config.toml
norm_eps = 1e-05
decay_fraction = 0.78
batch_tokens = 65536
Below are experts of layer 7 (counted from 0) of a mixture-of-experts language model. Rows are named router (the router's row for the expert), down (a neuron's output weights, with its number) and show model dimensions 256-319. Each number is 50 + 10 x the weight over its row's rms, rounded and kept within 0 to 99.
After each expert's rows: "comes before" lists some tokens at least twice as common just after its tokens as in all text. This comes from a sample of Wikipedia text that the model never trained on. Tokens count by the router's weight.

# expert 16
router:53 46 45 59 34 51 56 44 44 57 57 55 47 60 60 57 45 61 69 55 56 60 43 64 28 46 57 49 49 50 54 50 37 55 31 40 62 41 63 41 58 36 32 26 43 47 62 52 42 46 50 36 54 62 62 65 61 69 48 54 41 56 51 45
down0:50 30 37 55 46 37 45 66 44 46 45 67 42 49 40 59 57 57 48 52 58 52 54 50 47 49 52 42 73 42 56 59 55 45 38 43 58 67 52 37 43 48 64 46 29 34 66 67 45 40 40 45 50 54 51 56 60 59 60 44 51 64 57 61
down1:50 50 50 45 80 31 60 63 38 26 54 48 44 51 55 49 60 51 38 58 42 48 62 52 52 38 44 51 22 47 23 50 44 45 46 47 41 34 45 59 45 58 54 59 42 39 56 63 49 54 46 45 67 44 40 48 39 62 39 60 57 61 46 44
comes before: ",", "\n", " City", " University", " and", " State"

# expert 44
router:53 47 51 56 63 37 46 68 43 51 56 51 46 52 45 43 46 60 41 71 56 42 62 30 56 39 33 57 45 43 46 63 36 49 54 55 42 48 46 47 48 63 61 59 39 50 58 50 51 44 59 32 62 54 38 50 41 51 53 53 40 53 51 50
down0:53 61 41 44 46 40 52 59 28 41 29 54 51 35 37 72 40 58 65 57 49 46 49 68 65 78 75 39 65 54 50 62 51 58 46 63 59 44 48 34 41 41 36 55 53 51 55 77 40 44 48 53 51 51 55 59 39 58 74 35 74 55 58 51
down1:61 47 49 49 42 63 56 47 44 63 37 69 51 49 56 59 36 29 63 44 41 54 58 55 35 49 61 53 48 71 43 54 48 52 55 47 43 48 49 33 51 58 57 68 30 53 63 49 62 33 46 49 43 36 40 38 53 46 45 56 65 37 53 58
comes before: " the", " be", " he", " a", " it", " they"

# expert 46
router:57 50 53 56 42 38 49 49 46 25 38 41 39 61 59 43 55 51 54 77 54 50 30 50 34 60 32 56 33 44 45 64 52 62 54 27 76 54 63 32 65 55 46 67 56 47 40 58 43 53 54 37 35 64 43 39 60 56 49 37 50 59 38 50
down0:44 34 38 44 50 49 61 50 35 37 48 43 51 50 50 50 41 44 58 42 57 56 56 33 56 64 38 52 54 63 64 58 57 41 46 56 52 35 48 59 52 67 52 32 43 65 38 58 67 51 30 36 46 62 54 60 65 58 49 49 42 73 53 47
down1:28 56 55 57 53 53 35 52 57 36 54 56 48 33 61 53 62 55 54 37 45 45 43 31 48 39 50 45 53 43 58 60 36 46 53 39 42 51 43 68 39 51 57 39 90 65 49 45 36 71 51 50 42 47 58 42 52 51 57 45 44 43 51 69
comes before: " |", ",", ".", ";", " |\n", "%"

# expert 8
router:59 55 59 53 43 56 36 41 31 66 65 42 58 55 49 37 35 57 43 47 56 54 54 48 40 55 54 41 67 35 41 50 63 62 45 30 54 71 62 54 53 58 44 60 66 59 60 58 50 71 51 52 37 60 54 47 41 42 51 55 42 52 56 46
down0:53 55 57 54 56 35 45 52 65 55 41 48 58 68 40 51 37 55 57 45 53 44 59 39 32 34 58 58 48 58 52 51 42 66 38 51 40 50 48 68 60 39 44 62 52 47 38 51 53 53 38 60 53 57 33 57 61 36 41 43 47 46 39 33
down1:53 50 44 53 44 70 36 52 51 39 50 56 51 45 57 45 65 50 46 67 65 44 48 59 34 49 50 43 55 66 60 26 46 56 55 65 58 47 45 43 47 42 61 54 52 65 49 60 45 57 78 35 44 22 58 48 54 52 52 69 59 47 55 43
comes before: ",", " of", " and", ".", " in", ".\n\n"

# expert 17
router:57 32 62 39 44 44 59 49 67 50 37 54 35 56 45 42 44 44 24 47 48 43 42 68 55 51 67 37 37 43 46 50 49 50 33 53 49 61 45 51 35 34 66 51 59 60 46 51 45 58 50 58 41 29 36 47 42 35 66 43 36 50 49 55
down0:46 52 36 47 42 44 48 62 57 43 51 36 30 42 46 55 53 50 71 37 55 56 53 34 48 55 54 65 54 60 41 64 59 60 40 63 42 44 64 42 53 61 63 46 57 51 59 65 38 60 46 59 41 61 42 41 49 47 69 39 55 40 44 46
down1:43 48 71 56 42 65 50 62 29 50 40 41 58 49 60 45 38 40 67 53 46 37 40 30 47 65 41 60 28 56 37 64 47 51 55 45 48 59 58 60 66 60 55 54 43 46 49 51 50 55 30 47 56 36 35 45 54 42 54 71 52 46 50 44
comes before: " ", " —", " +", " —;", " −", " MPC"

# expert 0
router:39 44 52 55 63 44 58 54 37 49 62 40 47 56 53 65 35 36 42 53 64 62 45 60 43 57 45 33 47 69 48 79 56 48 59 49 38 42 56 58 49 60 75 63 41 58 62 51 53 29 43 58 57 43 46 65 49 48 57 55 49 62 42 33
down0:45 36 38 54 56 38 68 51 38 55 55 41 49 61 57 33 56 41 58 46 50 30 59 61 39 54 46 64 49 69 45 49 53 43 65 41 49 40 48 70 42 53 58 55 52 34 36 69 49 26 53 62 46 51 64 65 58 48 45 40 41 39 43 47
down1:53 50 35 58 45 48 38 45 73 51 68 39 28 38 31 39 47 47 56 43 50 49 35 29 58 49 30 53 64 53 63 46 42 56 54 53 40 36 48 50 50 73 42 45 45 55 46 50 66 58 66 38 39 53 40 67 48 54 48 41 43 44 51 51
comes before: " the", " ", " a", " his", " their", " this"

# expert 26
router:59 47 45 57 43 44 58 43 51 53 53 57 51 52 44 45 59 51 31 51 59 34 41 53 44 60 65 54 58 42 50 48 41 43 47 32 50 58 40 63 43 36 47 62 45 65 53 54 49 47 49 44 47 41 52 42 55 47 46 75 34 66 54 54
down0:40 53 51 58 44 47 57 56 41 44 57 57 62 36 43 50 55 50 29 58 56 46 64 42 43 47 51 48 48 47 30 47 49 42 42 53 46 62 56 55 39 32 47 61 67 42 40 41 50 39 63 60 57 37 46 42 70 33 56 64 42 64 43 62
down1:47 34 51 54 47 73 52 37 54 43 55 49 53 58 46 40 51 34 34 47 35 23 46 38 56 27 53 52 61 56 44 52 48 56 42 50 53 55 59 45 51 58 54 61 53 45 59 69 44 18 45 67 43 53 59 34 54 56 53 47 32 58 56 47
comes before: " and", " which", " but", " the", "000", " he"

# expert 53
router:45 50 46 31 41 52 42 52 49 58 57 58 36 44 51 44 39 42 55 45 72 54 38 35 23 50 45 59 64 51 46 34 50 50 59 45 69 72 56 40 47 42 44 58 62 59 42 70 46 43 58 36 34 52 60 29 49 53 58 46 51 56 45 38
down0:52 44 51 48 28 61 50 52 58 64 57 61 39 64 43 44 50 50 48 55 55 41 59 50 67 50 42 34 56 31 50 28 64 54 45 48 64 54 63 46 65 60 63 55 62 38 40 70 47 53 49 62 52 60 52 45 50 61 44 40 49 51 54 55
down1:59 37 28 46 60 35 47 59 37 52 61 60 50 50 60 44 42 48 45 38 49 42 50 56 47 63 39 46 46 72 44 37 47 54 53 53 56 58 60 70 71 58 51 50 47 43 53 58 53 59 55 64 56 51 68 41 38 61 39 58 44 64 53 63
comes before: ",", ".", ".\n\n", "–", "\n", ")\n"

# expert 18
router:50 41 58 40 32 74 52 47 41 54 53 47 39 54 40 52 49 44 50 38 46 40 57 19 49 54 46 43 36 58 32 51 42 46 47 38 55 57 50 47 44 62 49 47 37 32 59 48 59 41 39 68 52 69 43 47 76 56 45 28 35 44 45 51
down0:53 52 59 48 54 52 38 63 52 36 38 59 62 55 32 51 44 42 38 62 62 38 64 54 36 54 52 49 77 54 55 42 44 76 67 56 63 43 59 54 43 24 51 59 56 48 60 50 47 49 39 72 50 49 51 42 47 68 50 32 76 40 55 37
down1:52 50 40 36 53 50 43 45 54 34 54 51 65 63 47 51 36 43 25 45 44 47 27 29 62 53 70 48 43 45 50 41 40 40 37 58 41 68 49 47 54 53 56 37 43 43 51 60 43 53 31 55 44 48 65 28 30 51 46 48 38 38 34 38
comes before: "0", "1", "2", "3", "6", "4"

# expert 61
router:47 59 68 50 63 57 36 47 61 44 63 36 48 47 63 42 58 50 54 46 46 31 53 49 51 29 47 70 70 59 41 49 41 38 43 47 51 46 60 55 46 58 50 56 50 47 57 54 34 42 59 63 49 55 48 72 55 59 37 72 66 40 38 62
down0:39 52 51 34 55 56 63 46 49 61 55 47 48 48 54 44 56 60 40 51 45 25 68 42 55 58 57 64 56 57 42 40 63 40 38 45 22 59 53 60 49 61 48 58 54 50 51 51 44 47 39 61 68 39 45 43 48 46 50 33 75 51 52 57
down1:44 49 50 42 60 43 57 26 49 66 46 52 39 58 70 32 43 51 27 60 50 64 54 45 50 66 66 56 49 51 47 38 53 46 61 40 40 31 39 55 61 59 22 47 56 55 51 67 44 51 45 47 60 47 53 54 43 59 44 42 46 70 47 47
comes before: "0", "5", "6", "4", "8", "9"

# expert 48
router:61 62 46 67 35 69 65 46 48 29 46 52 47 60 32 73 46 43 38 49 44 50 57 47 50 33 38 52 55 42 58 61 57 53 51 40 32 46 54 26 43 27 54 34 40 55 62 45 62 42 32 38 56 50 37 31 50 43 57 35 33 43 60 66
down0:58 42 74 32 38 75 51 58 62 47 37 48 68 41 48 52 48 53 53 52 35 52 54 35 41 57 37 60 53 54 53 46 63 66 52 56 65 53 65 56 54 43 33 57 53 38 44 44 57 57 57 47 48 47 49 52 38 39 56 64 49 44 53 56
down1:44 57 53 55 34 63 46 53 46 65 46 46 59 46 54 33 40 51 50 58 52 53 57 48 58 50 43 57 61 52 37 58 33 41 47 55 60 56 63 55 68 49 49 49 33 52 50 33 63 43 51 50 62 49 59 59 50 62 41 65 58 60 54 45
comes before: " ", " %", " Team", " Year", " W", " Date"

# expert 52
router:53 29 44 54 52 52 54 48 63 38 44 57 50 46 57 51 45 39 63 55 60 72 49 46 51 57 55 65 54 44 43 50 35 59 62 60 54 43 65 46 38 43 44 25 39 50 35 45 48 44 30 41 46 55 51 46 71 54 31 38 51 54 36 64
down0:57 38 68 35 67 45 46 44 34 50 39 48 57 47 50 61 32 48 46 38 56 40 35 60 37 46 48 62 55 55 54 58 51 60 55 41 42 61 67 50 56 29 64 51 53 58 56 54 58 57 39 49 36 50 43 54 55 45 58 59 48 48 50 36
down1:45 43 44 53 48 53 37 39 49 66 44 26 59 56 44 52 45 43 49 48 56 48 48 51 47 66 41 56 48 52 35 55 41 38 54 48 45 66 52 53 47 53 52 41 67 29 43 63 60 61 55 55 53 53 48 67 52 50 51 38 47 49 58 60
comes before: " |", "–", ".", ";", ")", ":"

# expert 1
router:68 35 40 62 42 56 55 41 43 52 51 48 48 51 70 61 52 56 60 57 43 72 46 53 41 62 38 52 54 40 40 41 48 33 46 52 57 48 49 51 39 58 35 28 48 40 65 37 73 58 37 28 42 72 43 55 52 47 47 57 50 43 64 64
down0:49 49 57 61 52 31 44 54 49 39 57 51 59 36 62 38 64 42 67 57 60 26 52 44 54 48 53 55 51 80 56 55 51 47 60 49 48 33 41 43 35 52 35 45 73 57 52 65 54 68 43 43 48 37 49 41 54 65 41 39 54 49 43 45
down1:59 51 55 49 55 72 64 42 46 54 45 52 45 59 54 60 50 52 52 44 58 30 71 47 40 43 56 48 52 60 46 51 29 40 59 56 44 28 56 45 40 36 57 62 59 49 34 67 40 48 52 45 60 38 40 45 37 49 52 48 45 69 56 42
comes before: " |", " of", " States", " (", " |\n", " tick"

# expert 6
router:59 57 47 41 62 47 37 57 56 60 76 52 58 77 50 40 42 46 59 46 45 51 52 44 53 42 54 50 51 47 53 38 41 67 47 48 59 45 47 35 58 70 55 47 49 53 47 66 64 57 55 38 44 51 65 57 54 43 37 48 48 65 39 66
down0:32 51 66 50 44 48 53 50 55 39 46 49 62 49 47 43 42 60 40 56 47 55 66 51 65 41 53 50 54 59 36 44 64 36 64 45 51 53 35 66 51 44 51 52 38 47 39 50 31 50 51 28 65 57 57 47 43 56 23 64 47 61 39 54
down1:60 70 64 53 50 40 66 44 45 51 58 33 63 54 53 40 50 31 34 42 29 55 50 43 39 58 59 38 67 49 28 52 39 43 73 58 68 39 58 57 47 39 53 66 53 54 55 45 45 33 37 66 59 39 51 37 47 48 47 44 48 51 61 41
comes before: ",", " of", " the", " a", " well", " as"

# expert 25
router:50 50 67 36 75 50 63 41 40 71 62 63 48 56 48 34 41 56 45 49 49 60 50 43 51 57 52 48 44 40 57 34 47 61 39 56 48 52 73 44 52 68 47 48 54 61 47 52 37 61 49 47 50 41 42 42 52 56 42 38 57 45 41 50
down0:62 63 42 46 49 54 54 48 46 35 66 45 44 41 46 42 68 50 41 49 58 48 56 28 65 61 49 41 46 50 43 69 45 39 62 54 54 55 52 49 59 36 56 46 49 59 56 44 48 39 63 45 67 39 25 33 66 53 50 57 51 59 59 65
down1:44 36 35 53 59 60 75 55 43 55 51 54 39 40 42 53 52 56 59 44 58 42 61 53 38 39 51 46 56 49 52 45 54 50 74 62 62 55 48 56 52 39 56 32 66 49 45 48 57 39 46 58 65 48 64 39 59 47 50 39 36 67 51 45
comes before: " ", " \"", ":", " UTC", "00", " The"

# expert 35
router:53 66 36 40 53 36 44 48 53 60 57 54 56 62 42 62 63 63 40 46 43 53 47 41 47 43 50 49 50 35 64 49 51 54 53 32 72 54 61 53 59 53 50 45 46 49 49 51 42 57 40 52 48 37 50 55 46 44 38 42 46 46 60 44
down0:41 36 44 80 36 36 35 48 31 34 59 65 33 44 46 48 62 75 54 58 48 55 49 60 60 31 34 34 65 48 26 37 39 31 63 46 67 50 48 57 48 48 60 46 57 48 42 41 31 67 32 57 34 50 50 54 57 58 47 29 48 61 43 62
down1:66 44 69 52 44 50 30 46 40 62 52 61 39 42 53 72 42 63 62 36 68 51 66 40 53 66 52 58 51 43 58 52 35 44 34 58 50 47 45 56 53 27 42 38 55 65 51 53 42 49 40 50 59 37 51 49 40 37 43 44 37 61 69 46
comes before: " the", " a", " his", " an", " their", " this"

# expert 2
router:42 42 53 60 66 70 48 68 62 57 56 66 45 43 55 59 49 56 48 47 54 45 49 46 50 51 35 54 70 47 29 56 34 38 46 52 35 35 72 49 32 51 59 57 42 54 56 48 54 31 50 55 50 69 45 56 60 59 63 58 78 57 65 54
down0:52 40 41 52 52 51 55 45 52 34 56 69 44 38 49 46 46 63 60 44 54 80 27 39 45 51 38 38 38 34 69 54 43 56 47 46 55 49 47 39 59 48 55 55 53 50 53 55 53 58 48 64 37 58 49 54 41 67 51 51 54 52 51 39
down1:47 33 52 53 29 61 57 43 49 35 42 65 59 49 53 63 37 54 33 58 52 53 50 57 35 69 54 52 56 44 39 45 45 71 51 40 42 40 50 57 78 67 62 57 53 28 56 44 44 62 48 59 56 56 49 46 51 43 44 52 44 38 59 58
comes before: "201", "200", "202", "199", "198", "1"

# expert 11
router:47 45 58 47 59 54 51 54 48 54 42 46 44 61 43 49 47 30 36 29 56 54 34 58 55 41 54 39 50 57 64 43 66 56 34 57 46 68 44 40 42 45 43 36 48 34 36 53 57 57 32 49 50 46 46 47 44 55 55 50 58 54 55 53
down0:46 50 54 46 53 43 51 57 81 52 36 62 43 40 62 33 45 52 36 46 46 53 59 52 46 52 53 45 49 50 37 58 63 25 45 44 54 71 49 42 48 54 67 40 47 41 59 49 61 34 43 44 54 37 42 50 49 42 54 51 42 66 49 35
down1:59 46 41 49 69 49 52 45 47 49 61 47 62 56 25 43 40 30 45 45 51 61 59 45 46 26 48 30 68 49 40 40 57 53 43 51 51 74 45 50 59 55 52 50 59 61 46 35 58 46 61 54 48 68 53 51 43 63 54 60 65 51 57 58
comes before: " The", " He", " In", " It", " She", " This"

# expert 54
router:41 31 42 41 36 52 69 49 54 51 41 50 42 58 75 56 62 55 54 44 59 60 29 54 61 69 47 35 58 62 40 53 60 46 53 45 45 62 48 44 59 47 52 55 57 62 52 60 39 55 79 60 44 57 54 37 44 42 43 50 48 58 67 56
down0:53 44 62 75 59 44 39 45 36 48 39 45 45 55 50 50 33 62 54 50 67 45 48 42 58 42 58 52 43 53 55 46 43 36 36 62 33 58 50 33 39 50 38 56 51 51 54 48 44 48 57 61 55 45 42 52 52 61 45 44 30 48 55 62
down1:40 50 52 65 41 59 32 46 40 36 62 50 51 64 56 48 45 57 57 73 52 52 54 44 58 45 49 72 49 33 45 61 60 53 52 44 35 62 40 43 43 39 39 47 56 66 64 26 41 53 28 39 60 43 32 68 55 55 64 56 51 48 48 43
comes before: " of", ",", ".", " and", " in", ".\n\n"

# expert 56
router:45 37 44 51 40 71 61 40 46 66 48 51 45 73 42 57 61 39 38 52 50 60 51 47 45 42 63 49 54 55 34 49 50 68 47 33 60 49 64 48 44 39 55 56 33 46 50 46 46 55 40 61 53 49 49 43 43 36 51 55 52 45 41 48
down0:60 32 52 47 42 46 70 53 73 53 51 22 51 42 40 38 46 49 54 46 48 45 54 59 54 64 39 56 55 29 51 43 46 34 32 64 48 51 38 48 40 33 36 49 56 28 54 67 36 62 54 51 45 50 68 61 53 47 51 44 54 48 47 56
down1:51 56 53 43 57 30 38 37 32 41 41 50 40 38 71 49 65 30 46 59 37 46 39 48 35 45 48 52 50 56 54 41 40 39 58 62 29 46 49 37 45 55 55 54 37 51 51 41 71 38 47 65 51 59 30 71 69 51 58 49 36 51 63 41
comes before: "0", " |", "1", " |\n", "2", "3"

# expert 50
router:42 50 53 52 48 40 62 54 52 57 38 48 44 41 42 56 33 62 76 67 67 63 53 31 57 49 49 53 39 50 49 49 35 35 40 58 35 47 51 60 59 48 52 44 41 32 51 52 54 59 46 35 51 64 36 66 41 53 63 41 52 57 34 61
down0:41 43 61 20 48 50 33 47 65 51 44 53 50 27 39 59 49 44 41 31 26 53 54 61 49 51 55 37 47 38 24 50 56 45 53 49 38 45 49 50 42 54 51 68 55 44 62 35 44 49 56 62 42 59 39 59 33 43 71 54 58 36 37 51
down1:32 50 52 41 43 49 42 50 40 48 42 48 33 57 55 40 44 51 50 58 46 60 62 42 61 42 33 51 41 38 74 39 41 50 53 60 61 39 53 48 34 42 53 32 36 34 43 41 49 54 37 55 53 62 35 47 39 79 43 62 49 61 58 43
comes before: " that", " to", " the", " as", " of", " it"

# expert 4
router:60 54 69 23 60 39 42 53 46 42 41 49 37 69 60 44 42 34 38 48 50 37 50 57 45 63 58 42 51 50 56 57 35 54 48 57 54 65 66 58 51 47 48 21 52 58 50 45 48 43 47 74 35 46 59 58 68 57 58 42 51 34 42 55
down0:65 38 64 47 53 48 50 59 54 40 61 60 57 43 57 46 54 64 59 70 61 41 66 59 47 53 41 53 55 54 33 52 50 40 59 49 32 47 38 51 53 43 55 40 66 62 45 35 65 54 46 57 43 60 42 57 33 46 43 52 52 62 64 52
down1:49 43 48 50 55 49 49 62 47 58 79 50 52 45 53 68 55 69 48 42 40 52 53 48 61 56 51 50 36 52 55 63 47 56 41 42 56 38 54 36 49 55 47 53 67 60 76 55 52 48 47 46 40 53 45 41 42 58 56 62 51 62 42 56
comes before: " ", " Win", " Total", " MF", " DF", " USA"

# expert 31
router:45 49 51 38 36 41 31 65 55 44 65 38 35 44 51 65 30 33 47 51 47 56 47 62 30 66 18 51 26 64 43 77 53 51 31 60 35 56 41 45 38 37 35 42 52 70 46 46 50 54 48 54 37 44 61 48 62 43 37 30 48 51 50 43
down0:34 55 46 47 42 58 38 58 62 61 48 61 35 60 38 40 57 64 65 66 58 55 59 59 50 41 47 38 52 41 49 66 48 41 45 43 47 50 36 50 61 38 47 51 44 53 46 54 52 51 46 58 46 41 46 56 63 58 56 51 45 55 60 58
down1:50 25 53 43 58 61 56 49 50 56 54 43 50 40 60 42 66 58 53 46 42 51 54 60 31 57 65 70 62 53 64 62 38 47 55 43 47 53 52 38 71 67 52 34 37 57 43 52 54 27 46 60 57 51 38 50 46 50 47 65 48 54 38 50
comes before: " (", " |", ",", "\n", " and", " School"

# expert 12
router:60 62 47 53 54 45 55 44 82 48 54 45 67 48 46 43 62 59 53 63 58 53 58 58 50 52 34 45 70 53 56 39 41 47 67 58 44 42 54 49 68 60 31 48 44 54 51 67 58 46 64 41 42 40 57 46 32 46 37 52 38 46 36 54
down0:50 50 63 58 41 52 48 35 54 24 50 48 39 29 56 48 45 55 65 33 59 52 42 49 39 55 51 69 45 41 54 54 75 40 49 29 40 51 42 37 45 54 49 50 41 58 55 56 48 60 60 57 55 50 54 47 67 39 63 51 48 43 46 44
down1:43 40 67 35 43 36 70 48 45 52 57 43 56 45 62 42 63 56 49 56 48 47 49 49 45 47 41 47 51 52 55 59 56 58 51 44 59 77 31 66 53 52 55 61 51 29 27 39 46 47 61 52 65 63 47 39 74 66 64 56 37 47 46 54
comes before: " of", " was", ",", " is", " in", " for"

# expert 51
router:60 66 45 49 31 43 45 42 50 68 52 56 55 58 35 55 70 58 52 52 61 47 56 48 51 51 36 52 37 31 57 44 67 46 58 31 34 69 22 49 52 60 43 51 59 55 31 44 40 50 65 56 58 54 48 59 72 39 55 49 56 40 57 65
down0:59 70 66 68 41 45 76 58 77 59 43 51 56 50 37 59 51 52 42 69 58 48 60 62 32 52 60 43 58 68 51 28 25 52 48 70 55 36 61 44 60 51 60 45 54 39 48 44 59 57 63 64 57 41 65 50 53 48 50 34 41 45 65 71
down1:51 60 46 44 37 47 42 45 33 45 60 37 38 50 56 54 49 42 45 53 44 69 29 56 39 49 64 57 76 60 56 54 46 57 72 35 31 42 53 41 58 50 44 38 43 37 48 56 42 44 52 56 59 46 35 44 25 59 44 39 62 54 32 59
comes before: " the", " to", " a", " than", " by", " in"

# expert 55
router:60 41 40 50 72 46 43 33 51 57 43 49 38 33 61 44 53 41 58 47 48 64 47 52 59 41 51 39 50 45 47 55 42 49 37 40 38 75 37 35 59 44 28 52 46 59 58 40 37 46 44 63 46 59 44 36 50 51 52 54 47 60 59 48
down0:50 66 50 44 40 47 58 60 46 40 38 55 46 46 83 35 74 50 42 55 43 56 60 47 53 51 61 61 69 48 54 41 44 35 64 65 38 59 63 51 40 35 49 43 51 45 59 40 40 48 64 39 34 65 37 52 56 38 46 54 44 50 68 45
down1:47 64 45 58 54 43 46 53 40 70 46 32 65 59 56 41 46 49 64 45 41 52 53 53 58 33 47 64 61 53 41 51 71 54 60 54 52 69 43 60 51 65 51 48 49 45 45 62 52 41 29 48 46 65 35 38 36 42 38 52 49 53 61 45
comes before: " ", " of", ",", " in", " for", ".\n\n"

# expert 59
router:49 33 56 53 65 48 47 40 48 44 59 44 59 62 33 31 48 47 32 39 28 45 70 42 59 46 55 37 65 32 57 63 47 69 59 38 46 45 38 52 48 50 57 44 49 47 58 53 54 32 60 69 48 52 65 52 59 45 63 50 41 49 44 50
down0:44 56 65 47 52 58 50 50 54 72 66 57 61 64 54 44 62 60 42 50 45 49 34 40 59 46 64 37 37 32 83 46 44 57 48 57 49 55 59 41 57 52 53 45 34 40 33 30 50 35 49 57 45 55 64 56 47 37 41 58 58 49 81 50
down1:54 32 61 26 63 50 28 58 41 50 58 34 57 32 43 49 47 43 67 28 50 54 41 65 52 51 48 66 40 41 47 44 60 44 55 55 47 53 43 52 52 39 48 64 43 45 39 59 57 58 46 46 48 51 48 48 52 61 34 47 41 59 60 48
comes before: " a", " be", " been", " not", " an", " also"

# expert 63
router:49 59 60 50 37 41 42 48 66 56 40 41 78 40 49 42 45 49 50 52 59 33 70 59 73 53 45 40 55 37 52 38 27 49 66 49 40 47 55 49 40 58 69 67 53 39 45 40 58 39 53 41 49 47 49 46 42 63 66 55 65 57 43 61
down0:46 38 64 70 38 53 69 63 44 41 43 54 36 66 61 58 54 39 52 47 51 51 61 57 57 34 65 54 40 57 63 45 35 62 50 45 56 45 55 56 43 46 37 57 54 61 45 61 65 65 61 51 68 64 54 57 39 59 48 40 52 56 46 66
down1:67 58 51 41 49 62 60 44 68 41 54 79 38 50 45 44 55 69 53 48 35 46 43 62 73 42 51 63 47 44 54 43 45 52 36 69 43 43 55 49 58 58 45 49 62 54 43 54 35 52 40 56 50 56 37 47 43 52 64 34 42 38 49 67
comes before: ".", "–", ":", " \"", ";", " Candidate"

# expert 15
router:58 35 51 31 51 35 51 57 59 55 69 44 65 63 54 56 49 60 56 57 28 55 55 58 67 56 59 69 62 29 50 37 58 48 69 49 48 40 51 61 43 48 62 57 59 29 43 35 39 43 56 37 70 65 52 36 56 63 49 32 33 47 39 49
down0:61 54 45 29 50 33 40 59 55 58 46 62 52 60 56 62 44 62 55 60 41 51 43 53 46 35 43 48 46 44 66 40 48 54 51 69 39 62 46 55 50 33 65 52 59 44 45 46 48 64 68 55 43 46 54 41 40 63 75 46 43 48 50 45
down1:46 68 48 45 53 35 47 48 44 56 47 58 49 58 61 42 54 58 47 43 52 42 44 59 58 29 51 56 54 54 51 57 60 43 50 45 62 50 49 38 46 59 45 43 53 44 53 32 58 50 57 31 53 56 66 64 57 37 52 38 51 51 47 42
comes before: " |", ".", " |\n", "–", "%", ","

# expert 40
router:42 48 66 57 44 49 62 40 55 57 48 45 43 56 57 38 54 44 49 32 30 43 51 40 36 53 47 45 40 41 55 58 52 31 54 28 55 61 50 51 52 50 56 53 43 58 57 48 46 67 60 70 53 42 34 38 59 41 38 49 47 52 56 68
down0:46 46 44 45 21 28 44 47 39 52 43 48 45 53 56 47 50 56 60 43 60 47 45 52 58 44 41 69 51 51 53 60 43 58 38 25 49 38 54 43 47 56 56 35 40 46 45 48 41 36 57 46 50 61 48 39 21 49 41 67 49 61 48 37
down1:51 54 60 45 55 42 38 50 55 54 52 49 57 56 41 49 49 64 48 38 45 60 30 47 38 44 58 63 48 53 55 58 58 38 55 46 50 68 44 60 53 37 39 51 47 47 25 49 60 60 40 60 50 43 23 43 26 43 40 50 41 45 44 50
comes before: " to", " in", " by", " on", " with", " as"

# expert 32
router:36 63 37 52 61 40 42 42 44 52 46 61 56 46 66 49 40 49 50 65 34 50 60 54 51 54 40 41 41 58 63 66 60 57 65 58 54 66 39 43 47 48 50 54 60 45 41 54 52 27 69 45 59 57 39 54 37 49 52 57 44 44 49 52
down0:38 43 58 57 49 42 53 59 61 44 23 40 57 55 51 46 45 51 46 32 54 52 53 62 57 41 38 60 47 42 42 53 57 60 32 39 50 42 51 44 42 48 14 66 45 59 57 39 80 50 49 44 63 57 58 28 37 30 54 56 41 33 41 65
down1:61 37 51 49 44 48 47 39 49 72 27 71 57 48 51 48 57 48 53 51 50 44 43 21 67 50 64 46 51 40 22 54 44 48 38 30 56 54 57 48 47 52 41 55 43 63 59 48 32 49 57 46 38 48 48 51 53 45 46 52 47 62 55 56
comes before: " ", " \"", " The", " A", " Green", " Episode"

# expert 7
router:72 37 51 45 62 44 39 54 54 57 57 37 49 50 58 49 59 48 52 45 49 40 56 62 55 41 43 63 40 63 53 56 49 52 24 60 36 35 53 52 67 49 48 47 42 68 54 72 45 51 74 59 55 52 39 46 71 41 38 68 45 59 31 38
down0:46 49 35 49 49 59 46 43 55 41 47 46 68 45 48 52 69 24 36 38 49 57 53 77 61 52 65 35 66 56 62 47 43 46 45 38 50 34 46 44 49 64 42 53 35 49 53 50 28 52 45 71 58 32 64 41 42 38 47 45 40 51 40 35
down1:55 72 56 61 42 41 62 32 42 65 49 47 41 60 49 58 43 53 45 35 40 46 47 44 78 45 57 46 44 47 38 54 47 53 42 62 29 50 48 52 48 60 44 60 60 55 52 54 58 60 61 49 41 49 43 73 43 58 54 63 57 51 55 56
comes before: ",", " of", " in", ".\n\n", " California", " New"